From a checkpoint of a small mixture-of-experts model trained on Wikipedia.
Size: 13 layers, width 256, vocabulary 8192, 25.4M parameters.
Experts: 24 experts in each of 12 layers, 80 SwiGLU neurons an expert, 2 picks a token, a shared expert of 128 neurons.
Training: a variant of Muon for the experts, 264M tokens, 8042 steps.
Below are experts of layer 2 (counted from 0) of a mixture-of-experts language model. Rows are named router (the router's row for the expert), down (a neuron's output weights, with its number) and show model dimensions 0-255. Each number is 500 + 40 x the weight over its row's rms, rounded and kept within 0 to 999. Numbers have three digits each.
Before each expert's rows: "comes before" lists some tokens at least twice as common just after its tokens as in all text. This comes from a sample of Wikipedia text that the model never trained on. Tokens count by the router's weight.

# expert 15
comes before: " |", ".", ",", "–", "0", " |\n"
router:538462553549468461447446534549450556477540447540545557449549540458477581541517452527544532533538477455506500455541542460537560459463451467559563423451562455539549462535472452534551456450450543524460454540507512501468470548492458455457500535535530460480553529542527548554544541545463458540448456453459518532467534451546477535469454547478530553445449542455460446467534545452447446504549505544467465546550543541452461518475461458464470454461524467538542450466532455543490461458440541537495537460461475540512548476502519545542451462518528529463544545541496538462541458457454534480448538536539462466543548467462453547467474542539539525443485525548533460460454528511460472507455544448475474538527457453537475463531533453462492452459464438540478558475539537462535538470533460
down0:482523516483540467530526526538487477464476487570507466500534447456466479432496520517447502411489486488422552528533565479567423495526411408495525566440492504522416497537497534481425437530481529547484471572434502404546500548489453550489531488508466531470531503507490504475502469545507530475472513538455507499518512543502510564441516458450444634472521523510549523456501494466524540460520538473528418479539415558483476439518452415498497529500542426469498547540494561468534471534476560535517488516540547598463483489451521525481506485494516532523480580494448550528521484569479504525470431454488550547442526474474438503569477558516460477552527525476499514498498533578542461424537503518504495540526412516542494504466468489533448483467511552568490459538445489495416502520491510
down1:512490429511511483482525565515505589534505480455500459527478530502500535524477429514494505545538423411454535506525515466487438477472522524564440497582543456477454460488454463541513462467573492561458444493533477494582495465480464512469556538583555520479536495435548540531514444518491480446488439527539490480493478488590506510401556435473530500503510511524484512478483443514461490540549436510439503494561541525496500463456463454468470519475474520481538488535563468450557528505464465439425469416502458434482543469554511443503480427488517483500487528500518543477427489485474487468445485447461500532477484507474525454483492458559457550502485472504464493503400483584492579491509492486596480541524561477519583472551517460484588492495450514422535433499401518478505451569496491
down2:503496531436440515469507493478488416521512489556477473457460481469509505549504575471465558470514504478565516553483491492542465488453514508438564469523448469483451532580510467507485516501539505552496533485523535511527442601438510451507504481522467574533488512450465425454564440483465565560492430421500567509548487514491472489475561412486520485441530536540558448520499498479497500526483500525436537456536507447531539503480507435593511507478435530414455455415529519520466474493502515564470416471423519449580527475526488543544539515502558446480527478489552451542481423434533516523484536530433535536551521503517532544461492517578469504535525540485431472541542475499506442496479452532577468441522550515567512599559547528498537463490512487523508513435555445511497481477507466
down3:501482492529433557532446573496540520488535384485578524516473499544454477505427444482525523526547506482496524476509536478479521498527612492474405518442464515518502469519490524576502545535538449528531428457487498538453516497444495509475449442502528568457396509470540501454483584476492565486468522566482560465493526500438461522478529452487490497536481543498541415479556533490527452501529533512531441477483425414460468471509503437504557471504419443506528495441490475520520458491496485492516543424437573490507517484495557405518488493489578535445523500537504437523553456478499436444454508546521509480516569516524523516472566459506501469436559504568557528514468523507562567431492520450560446489419512496489497551496552442516529517554514496515424534530492511523516531521528482
down4:437501543530541525587568505541443505536538502501510518439524473484534490384501444525502509505495510555474500592505551485505530525533522461535549494518475532477570462429472518447458514509425586531448475521523469549485464489525480506515426523506527485473459463503413546447547541513512434522544537449547531541492541487529469482440513508492567493504542604511484547515572442575489454499486525431516474564504486503513501448526535483463559461452501471455484517560557519479516479496447484460431498448518529487476494433491473498499509494467524543495518530442534525509516503517410523473563484446508509512554545519473532468604486449530560529528581481437428502462497501518485449467558456440562551601466539552542521506509484484517541435449427505521479472478451400512543440512484506
down5:511471485516513466478480511508526493364500447479481539488451521571455546524449583571490539524436476494446542476572476503501593429585507520492477496550500477507621513457417506498530484495449541527482412554564580517496460501497500538524503511461504554488460495506510469419481437532518480501545454499454522598522454495528565498536526559511515506512476510575481498443488485523540530486502445423543491565589475429511481525492433514488442532489430544546459519537485438525437512533517494439556520508498516553513482482455473617489527460440399475517456515486520551519546534503498516520478469557521480515530529574462509510584450471531487560516492497495451498500471493492509529510528530535561489548505467444562496421513483475487524506489515455535485538486547557515492524570496504
down6:553493489488515451503534440469557480473545535466521529551457493481492459531501489505577469428497479493561513443517513567448514474470485516558470490461483568518538459472528454454458488549500516514536468495447484422484505494466534525542520525518435403484486540509505446504471485485385515531499535501547485553433523545509434506433458462495488507526538497489484545478468557483474442476489473501439537498481521522558491469539456568464424405518488556501434421559500425474525514390415503450497532533516506518566512474470564485492533480507493499472488543503443491418573450506500451486504531563429526490437579520537542455533510503512464464431561470498473494503440490486470547523541580550487501468597499465422455549469570503571539513474459498489473490503491497558500394486486466
down7:541465530518545469574493502462526576519515446572492421477539516530455457461576549523525533592518561569495447524548489419506499536430567511534535509443477498499436555474501441516532511499451457522521456445498512464480543434454501500474536397518530491476559476487499586512487572560395496474513509454522508536563429439510514577402406508456438508572509541471512575510434476500464539574539483472450517484572509508526489549541493552456547500546498564480520520470478512478468531485510499410492495519487530483503468516524572464481459484527461511525444499535558479472470455518525502507482507476541532526496447485438495490464488520523508511483463438507499416550481553535465545477543530518553420549513509462559499504490453481492530507520481528569498491488555492451534450545487435
down8:491509506514506553561473469495580469470485513511554487490472474569509489456429554464508470453544439504519543500497458516515497453556481477512498383430473502524475454415460417471428544532528551500516488512497454505514480470554470550470501484443431510465512483556528523448441465490530515481507473554498446524473412489463449552551494429513584530478502460545542475546553559560491556491482435471551521507481432438525405511511477498529504489485504426496476474478536498493527495517459437526524526469500534530565420481491506513470549497490548446418464462500531543481509515462543474456505391526468481438492561434426568527532539510510517509461483523477480471503615482527552554515498438532512426494550442517507489490486520487552498448508430461578521478588524509456493567513515456
down9:480457511476542465480489415465449529536558509515481421494479501534492495518412512476566532436536498400520499480438454490538520408463427535418485542530515473496519499529469560510503518454472495507438468485528478460481479529518449535460544519510497481549460423466520545479533507536480485527539535566533460518479457460535538432416481499530462496485552544525429525541554571540468453506466481483434508523538490490578528540511577385503490561582503525425574525566562537516535549460444502505544467479583547544509473516529562465526491533518472517541509500585487496475499521522494517479496496546534461493483553429477480440548573528413469554437495466481427471475500468501511511544502488584546496443505510499487495465489493495475560397535494510542484523566509533482463546499486459
down10:527528546479466515497487543478585490482486434531482516485429499584439548500458521467502558478472503513519495541481469472449556560472463465579509540491527549537453449522453457566509463486557527494500445438478499522498461425453557553487477488494401489511536540449537426560481474497530462532457445543439513455437544484500489467495447452482432513476451495565537469494534513533492522529498535513491507477493519422498513491486506501533500514513473579470496522451537463500530536490422474494559573447489556521476440529471437523446503506505485476450374483456489513525511514525438487521484481524447455483475433546566445505419449454458529471534458417514466559510432420536526522469501495493519500562559495458448426470541536593505485527459503546498599505536439464550486486572485508
down11:486446566420437486552508467457591463527503466503483483537451534546546497473532532538495399535499540522446500569429469492500484430494522458499508437444585531462495529461506508544512534429471543486581487503531545473571461509488564433493557535503504532452440527541473464510482441440481424496497470483476449481478420506463449466559467505497523526527526444454476453434543493552487453514532490492548463517409523399420462498511488525506535506463460540486553437499515529479431460451463498495503539435512512516489477535546493562485546526506455470521485513481493503437516460412551492521497499483458524460500528540470477478449494485415452517495480529453464523537547461536425579533452551483431496515430491498439462507492515522506433515439558464544482544531513484418503450504530431
down12:528426524529517445531473454506482470544562533543467462488535479464512478540523486552608456513493571506559495456519476445555518551470462496475489549464512467498543487510498490493497494466501512440478484548515471582525449489454417503466504545508475472552492506562543518493566547520449501497507564607493527473466487416516440537549475479465555509490398510511429527523551468524522487450495506468499564396545490532492444522444525499594521500503549569597525452466598551548505573556468483461492560513490469495529566493575527482542465436448471466506455525483446444504519451479449484557523504489538526496577483448527545490504466418482468530513509527471546402429537505518508468511525528524414481513479477482454494534491532511546505503518531494543448522470457501451550526491579515
down13:535394494405490514482517518514441489476478548509487520518442438509528515520501503441553411500477519507513571503467470519495552572509494488576540474561529508503576467569558483520510474526526447487529502463472552518459515526463500501552547483493457504421456497456527420449413504477570561495557448494535519504557491508448498561510459474488425526487476545499472511421558536523527517487485440486553501510465493551472465493496464502555574501485459435437463472467503565565423590513510473522498432576549537507539495463518488506434555483471505523510527522513484462529457523442498511451574568508559521495441557501519482508467495461542523517526524519443543565484569552471569537490493451546443491457477504512529504553550541520507542475450506551515487560584453459502560456461402518
down14:479452524508459541493498446509447459478543395453519523549565477474510527501496520553504541502488484524470489502488582457563526455462454512500547506447503427526522545536471470533550499496476483522482454521438491496451462446477521513462529450485472492522537507526528536501515485458497494488541525499491520442446426563392453410449520480524475512545470498481477484570518533504517560496462537505522521501523513453499618473498438463552457484524615507502466497421462506511483540525508524447482571455484413450506518536601481558493520511532456471490479496458560515385560467557503530537528453514530573494497558443446502560469550459535535460516500481546557522512494552613434496520502500464470502442545533500449490501461402494424534515507474513439470488435581481491513529458485491
down15:540486488510565538498471458582537491503462445457444490550503586476535528462484465566512521534466501482573569517488503433480528473470474483489472514514565484495452458484539498493531448496534529500535480546437524508473468456574513476449552423487543539492530515549511548425603559532534541470407457553492516546485564448559568447467501508532491466463476554455488546517473511482466432438505529486413517449575528483531509416416559514487487483452480421510514465575529453439482526506533568509479510572475529465526530474500436469450539494519515530471489507523498451492540518547547496487512573493497518494473472469462470479465457519481486556460433448476448491453572528486459501568488466489476475513571471443547524496509528551488468591456513407525507456538528466437531437533536536
down16:463472534442464499498435516518542521546507514515547487466571544426526512549498491553441577547579513440481540547486461518536514486537550544506524538436525498439502499447471497529495461525492467485533507489478501526531589529506472503498545478388468552522519505487485426530619505493410595498528454502476485482561500508557526536480500490533463474458411479489522480444474504493510481436520520532480531456557465506515499451441501496567456599486472411478522466453475480532479459567510485553433481519487519445502527466510552510572450513460527531443478545545455490445616525521428505511442480558486553497556522553498430571499500523420457531490489557514473465423514513501493520498518469519500495503448495486481527537420550457493539437516532463543471454477507470466495535430560542
down17:481579538496451461517478476490561524513498534499494498506498484412525535452514509473486493417519526449509488511526531465522504457537606435576536485520549472452547550507455445450489438452505479440509502464432517498480513481446426488570462477468534517501496471474478452509455520446486530468542483576447436458472458492437534552523530468498490502509495589521517503581526532480454528455462546468441498441527507475436479469483460536501535533514486466475521446410486463475406571555463508509415557532515515539521461566499580488463427556483523447478492486550453458508512561429485488516503550447437441469505496520574551483509548415408481503473512546486524529490494486558527548488481440450480451517476513519543429503484482543536455527540521500485461468519545426496479519376490499
down18:512475523515448463443448489518466506606503495496485456465488510503421564522472494527505569531523463427493529554519530616520504531512553481552501457475445449533522497543534522478504528489532572552497541495504476454531535483423499466492520485530471499388488574516510521465539472450530484475440474539555522496493471525454516589530498452422472485464486448515493464482469441488475477518564492556507456606439505473505473553543494471550501532556577482537548443495491580561482527567492513444472514532493526571502462479504577476505505486513572544525539493447490507496582552486436528510491473555441563572506571494503443420447522483537531521478508438546484520466515491499428517437380461519482469549522490507511453453483492477575485451511507464545541519417526455528499479494496487
down19:547509536565550538496474506505499488534544414502476554514552488448500485516462581491547398532522524481412540464507531495482426509462457502465441436482497517487517470504565507496535556536533544460497484510543474465514456487580591511461526473510552514483553479545448529417485491560485405537539508458472485558521493539464439493512428458485539455547441478507449528541538494493472482562457467501504476461503552476477472555605498447501499444497493471399498492545512475487561483482542477414533502459548483497445462416527447535577424502563526527520533527522559549502459459523495478438533512578549558434445432506495529493481455480500483483474444488488465499576493491460538524560559519554472536491564485490512488535451435485490471530558514531465504505497410473496546465543539480
down20:520460480548476535538439475485606480443520495535493594549531457480460467470481479485524477558422497480514582470538511533510490466535551477429423526430551463513512472546498480508534453499524458491509466526519436470468539574478475502509473515508496495528422482518555516459504547605435475475531536486529516536556476553531457536509548472486460550502541495512500478422507541473553517497459505471461562503520473481512497464412558512501394496470502561467494507564409412491463438585529485502444490484534418523500543519561437484504513573540554558580475527496481535459536449515557424535477460517514490496493452558547561538510526495480485472598488576539532474508526448467475530492526514484560525523488439526501530432543506511480517507474525572499425534489479506464508527568556494
down21:440453541529502471531470538480490452505474490520585518470483486612482495505411548529540495448524525510459435541565476475483498433530499466504505574432487539499546452450490513462463512445509516522487529483502497472579487535615516498502508507483584584502484532476458517516471517574461483595509538495516457517518522445547560488538597484533462551524428539483534450541564459561505472513517576530556520585509491514458500526481538568499523563489480533568541464520565534517542480529487505474555477591475511419488470591509516449467526524481484506459462516569557590501517472515514482524486527447524613437430502482487477529458528519532470473532447530523502467499455515516531462468498544438507455475560496434491448510507464489482484495524524460457521557446418507532506521533529486
down22:481513488447452473500417501505562478483478420450516538478536538535442491560491432450500492503528478434439517512405494486506457493468501413500470480550505478475452421499512483440440548481515494468504497497430428513566584496446450518532527553517534508507528477455515499452456469554504495536542572488444517470500492557499550545529553476453499498453562461451457457517503481448487486516444563504390494470437464482430505457484524474426437443472546558501485524596494509497513456405516453445466487485521449492529487491441500461491578545469457463500392486518463493458465503521457510534526556491539513450475484485500481472580472511522456491488484521501577553507549499596569494473522565478556568455463523509493526487529500434538463452527489516461542476511476490470585440502502458
down23:434467481493470572564454502510437502539543465565488416511504468564473450433525469504498491545517427476507455529487430539493492499482497484528514565519499546456521539533502461500493548464447502512494467540543495449483493510479580531491498500507495526448453484566452507563517551529548493424495541522466461519491475473574495512472504446579508474530581473492491491480522465474594509466498548398433531532516568575558437421564496542487508510440550532533473548474532482512445538464419470528544445474452532502493541451474493529429427466482474502519531559486554503423448501521501495523562535448567523516542523508466453506409576501537530541519501470523442474479495464512488568572528541548466516485562452442489554464475545504440518437492478551477446477489447505525500473404486463
down24:441433434559581537496429466459566457447497428637509482496469505479492502509465528458485515464416553474466488550481479484558491468447477507555498504406562531538519429535566540489533493480517497473455462453500532551508476547448528455511475588476443585534486521493454481475487537615527482472451435488559437496489522482557554473537540497532504461502532471501537446495463556546451525561521486452509514512528471461494571499472436504512497522506513527484554500472385478475527481488483580425468530544447538514519492484532542492497457525520541452470515536443462474445514475478436520548499511456533556543512526530572570482442544470480468472525535502511528614533536481502547452509507525497462551559502526514495508464546465449469504507459489555495562541517523503563510468499501539
down25:488494471499557518553475496474525495497512561583473465522468550479468539481490518443499538514399566536561472467460553496505546515520488486424488475477413548526427482487525540491483456439460515560483512522451555521554450493438533495446488548506449513523485494522529560453503468494446535495522491463513565552499509503502572468508563511531501463492435503462473410446445565518526507502528489504452540495498497523506526559524437491487490515498459491455524501487477517488435485492546513541448458521522466557451519525494541456465483491475541596465514419485475419539465586599432511510513521503548448529535516548563487534387539459551493558512453458450444514473468513508484443498503463475494515518479487444497633534518572541563499434472551569550462458565491556532439491558479478